Experts of a small language model: width 128, a sigmoid router.
Below are experts of layer 3 (counted from 0) of a mixture-of-experts language model. Rows are named router (the router's row for the expert), gate (a neuron's input weights, with its number), up (a neuron's input weights, with its number), down (a neuron's output weights, with its number) and show model dimensions 0-127. Each number is 128 + 24 x the weight over its row's rms, rounded and kept within 0 to 255.
Before each expert's rows: "comes before" lists some tokens at least twice as common just after its tokens as in all text; "mostly gets" lists some tokens that are sent to it at least half of the time. This comes from a sample of Wikipedia text that the model never trained on. Tokens count by the router's weight.

# expert 47
comes before: "=", "|", ":", "The", "In", " ="
mostly gets: "\n\n", " Total", " Location", " Date", " role", " Nominated"
router [144 120 157 141 115 135  87 129  90  94 131 141 118 100 113 118 147 144 163 151 122 145 116 146 157 117 153 150 162 135 154 144 131 120  72 115 102 143 137  74 141 135  96 148 148 150 129 123 150 152 123 149 138  86  82 120 130 156 178 136 116 173  76 147 130 146 151 122 147 141 122  71 100 134 110 160 146 112 132 120 111 113 139 121  73 101 139 118 108 130 125 123 134 146 118 129 170 141 112 106 141 127 156 138 140  87 164 158 153 116 133 109  96  72 168 138  89 157 156 135 122  87 136 132 113 138  92 156]
gate4 [169  91 135 140 164 176 125 105 116 114 131 159  96  99 120 130 143 142 151 140 146 137 158 110 150 138 125 169 104 132 159 154 123 113 137 125 132 169 115  96 143 112  69 158 165 140 145 129 178 126 154 140 106  69 115 100 135 115 129 132 115 176 126 105  97 128 131 110 151 129 130  77 149 157 100 145 153 113 155 155 115 169 104 138 117 107 122 133 140 146 144 176 135 127 107 131 140 128 159  90 147 146 170 129 164 109 125 174 143 128 126  91 163 116 140 125 126 161 167 129  99 101 125 141 131 156 113 167]
up4 [105 120 140 117  81 125  99 163 101 123 127 112  99 116 105 117 100 106  90 123 141 113 124 116 108 117 100 106 129 110 120 106 149 107 123 122 157 141  85 147 108 122  86 118 105 107 102 140 136 131  94 173 152 109 144 147 107 135 158 133 166 138 120 142 202 157 119 133 139 115 125  90 108 144 129 141 153  96 144 109 101 116 151 127  98 125 180  97 149 168 132 130 129 127 134 151 133 120  86 126 138 126 201 124 137  88 124 123 134 102 130 130 110 111 120 145  81 104 176  94  88 152 125 165 104  81 103 124]
down4 [114 103 125 122  81 140 134 106 117 127 142  96  80 148 109 136 151 128 108 105 113 164 109 189 118 116 148 140 135 104 150 124 134 155 150 106 132 113 102 153 135 146 162 108 130 122 103 141 115 149 113  99 139 144 121 163 129 135 103 139 146 147 139 145 147 124 102 145 136 117 151 131 122 148 116  98 164 118  88 127 169 128 151 117 108 101 162 189 129 124  78 117 103 169  91 129  99 134 127  90 132 127 141 105 112 113 126 188 120 142 113 125 138 135 150 134 109 218 118 113 149  90 126 145 127 143 154  64]

# expert 8
comes before: "=", "\n\n", " The", "The", "In", " In"
mostly gets: "\n\n", " JPL", " Phylum", " ·", " Animalia", "\n     "
router [135 127 140 141  81 130  94 145  98 109 147 131 150 109 113 134 141 100 113 147 114 164 105 163 175 108 134 112 165 169 162 123 130 122 108 118 101 122 153  87 129 129 126 146  96 136 148 152 120 122 124 127 111 103 120 146 122 177 180 156 124 189 111 127 126 151 152 124 153 135 152 123  97  95 111  93 128 146 160 102 156 138 109 113 103 100 151 118 130 101 104  95 141 115 113 104 129 134 161 124 139 180 130 153 154 113 130 156 134 165 114 141  89  97 167 145  82  89  91 158  99  80 115 116 134 143 103 123]
gate7 [145 106  87  73 141 112 138 122 111 146 167 131 126 122 153 164  77 102 156  93 131 136 146 169 169 137 166 161 125 110 136 120 138 174 118 112 162 129 122  72  87 114 110 150 118 112 100 122 108 120  91 151 118 134 113  93 160 156 135 150 135 132 163 149 103 102 152 101 140 116 107 123 120 124 134 177 120 104 128 129 115 157 116 116 137 131 129 150 130  84 145 126 127  98 139 129 154  88 111 103 125 107 141 129  92  97 120 128 148 145 124 134 116 148 144 154  74 105 142 170  96 113  97 144 181 169 145 138]
up7 [119 146 112  77 138 132 130 128 149 145 132 119 168 131 134 137 119 144 102 153 112 123 145  76 106 142 133 171 132 114  99 118 139 154 131 151 148 108 147 131 165 139 114 125  68 113 116 104 121 109 151 100 135 143 118 165 121 143 138  48 137 167 152  96 134 113 158 147  95 160 144 143 105  81 162 124 104 128 162 100 171 137  83 140 154 106 130 178 118 132 128 138 100 105 139 133 110 106 142 161 109 157 100  96 109 147 135 102 132 151 136  96 149 138 111 120 123 104  72 121 118 136 105 164 159 112 103 146]
down7 [119 117 153 106 104  98 145 143 139 147 119  67 115 158 140 114 146 132 168 101 101 159 142 111 110 110 104  97 123  86 163 100 117 149 115 106 208 129 161 129 111 103 156 148 113 135 109 140 121 106 149 103 122 149 142  76 119 180 141 144 162 135 131 144 161 115 140  99 134 101 136 107 128 153 126 145 116 125 123 168  60 165 129 100 158 118 124 144  90 102 147 121 115 110 152 135 146 140 112 122  87 111 134 120 117  79 177 103 132 126 148 127 125 165 139 110 158 135 124 117  90  96 118 122 118 131 132 118]

# expert 20
comes before: "-", ":", "=", "|", "  ", "The"
mostly gets: "See", " Coordinates", " •", " Label", " Preceded", " Genus"
router [132 108 150 126 109 117  89 159  84 103 133 153 114  72 107 163 132 124 132 139 112 127 122 147 130  96 165 118 163 138 173 136 139  98 105 138  89 143 163 101 117 124  90 150 133 139 148 129 143 160 164 153 126  97  91 123  96 159 184 117 112 161  93 165 113 137 132  98 146 151 108  77 127 133 102 130 117 141 151 115 140 127 145 102 114  89 149 109 121 118 120 108 119 137 102  89 133 134 132 113 140 144 131 135 170 111 125 173 152 126 137  96  99 112 149 150 155 145  88 173  84 113 116 134 126 163  81 137]
gate2 [172 156 155 106 162 184  95 143 135 101 144 108 131 113 115 170 111 131 135 177  90 106  93  96 105  89 147 137 135 114 152 159 119  74 105 118 156 118 162 129 132 149 102 124  95 161 150 127 130 115 190 187 139 149  66 132  90 138 138 104 141 157 110 127 123 131 155 107 106 115 117 109 109 128 149 134 137 164 124 116 172 154 155 147 121 150 138 171 133 131 135 137 132 150 113  83 112 126 139 128 141 105 134 138 149  97  98 151 141 143 106  91 131 116 128 143 175 107 119 150 124 142 117 121 141 117 127 132]
up2 [ 94 161 173 114 184  99 166  96 131 138 122  67 140 120  86 121 124 136 156 165 100 162 112 138 124 112 126 143  97 181 117 113 153 109 135 117 135 128  98 114 124 127 168 128 136  91  95 139 115 123 151 171 120 127 147  98 174  96 127  96 123 128 155 164 152 140 122 130 110 118 143 173 115 167 145 180 128 115 147 113 151  91 119 128 118 117 148  87 135  76  91 124 148 144 175 151 145 142 132 115 114 142 127 161 150 124 105  97 121 129 159 118 151 122 127 137 148 171 120 162 141 145 115 144 132 147 127 128]
down2 [140 141 149 122 142 165 102 145 135 135 142 127 128 111 116 149 135 124 129 134 147 132 127 105 124 107 104 154 119 106 144 130 169 171 134 149 130 114 103 138 145 181 101 164 136 138 118  78 136 129 105 141 154 138 111  78 111 150 132 153 101 150 168 106  95 141 111 129 118 140 131 130 168 154 162 122 140 161 117 102  86 111 112  91  76 125 112 110 143 165 147 139  83 114 109  91 125 126  96 105 122 107 103 150 129 138  88 118 118 151 138 136 109 121  60 122 143 112 154 102 147 156 153 120 132  64 131 199]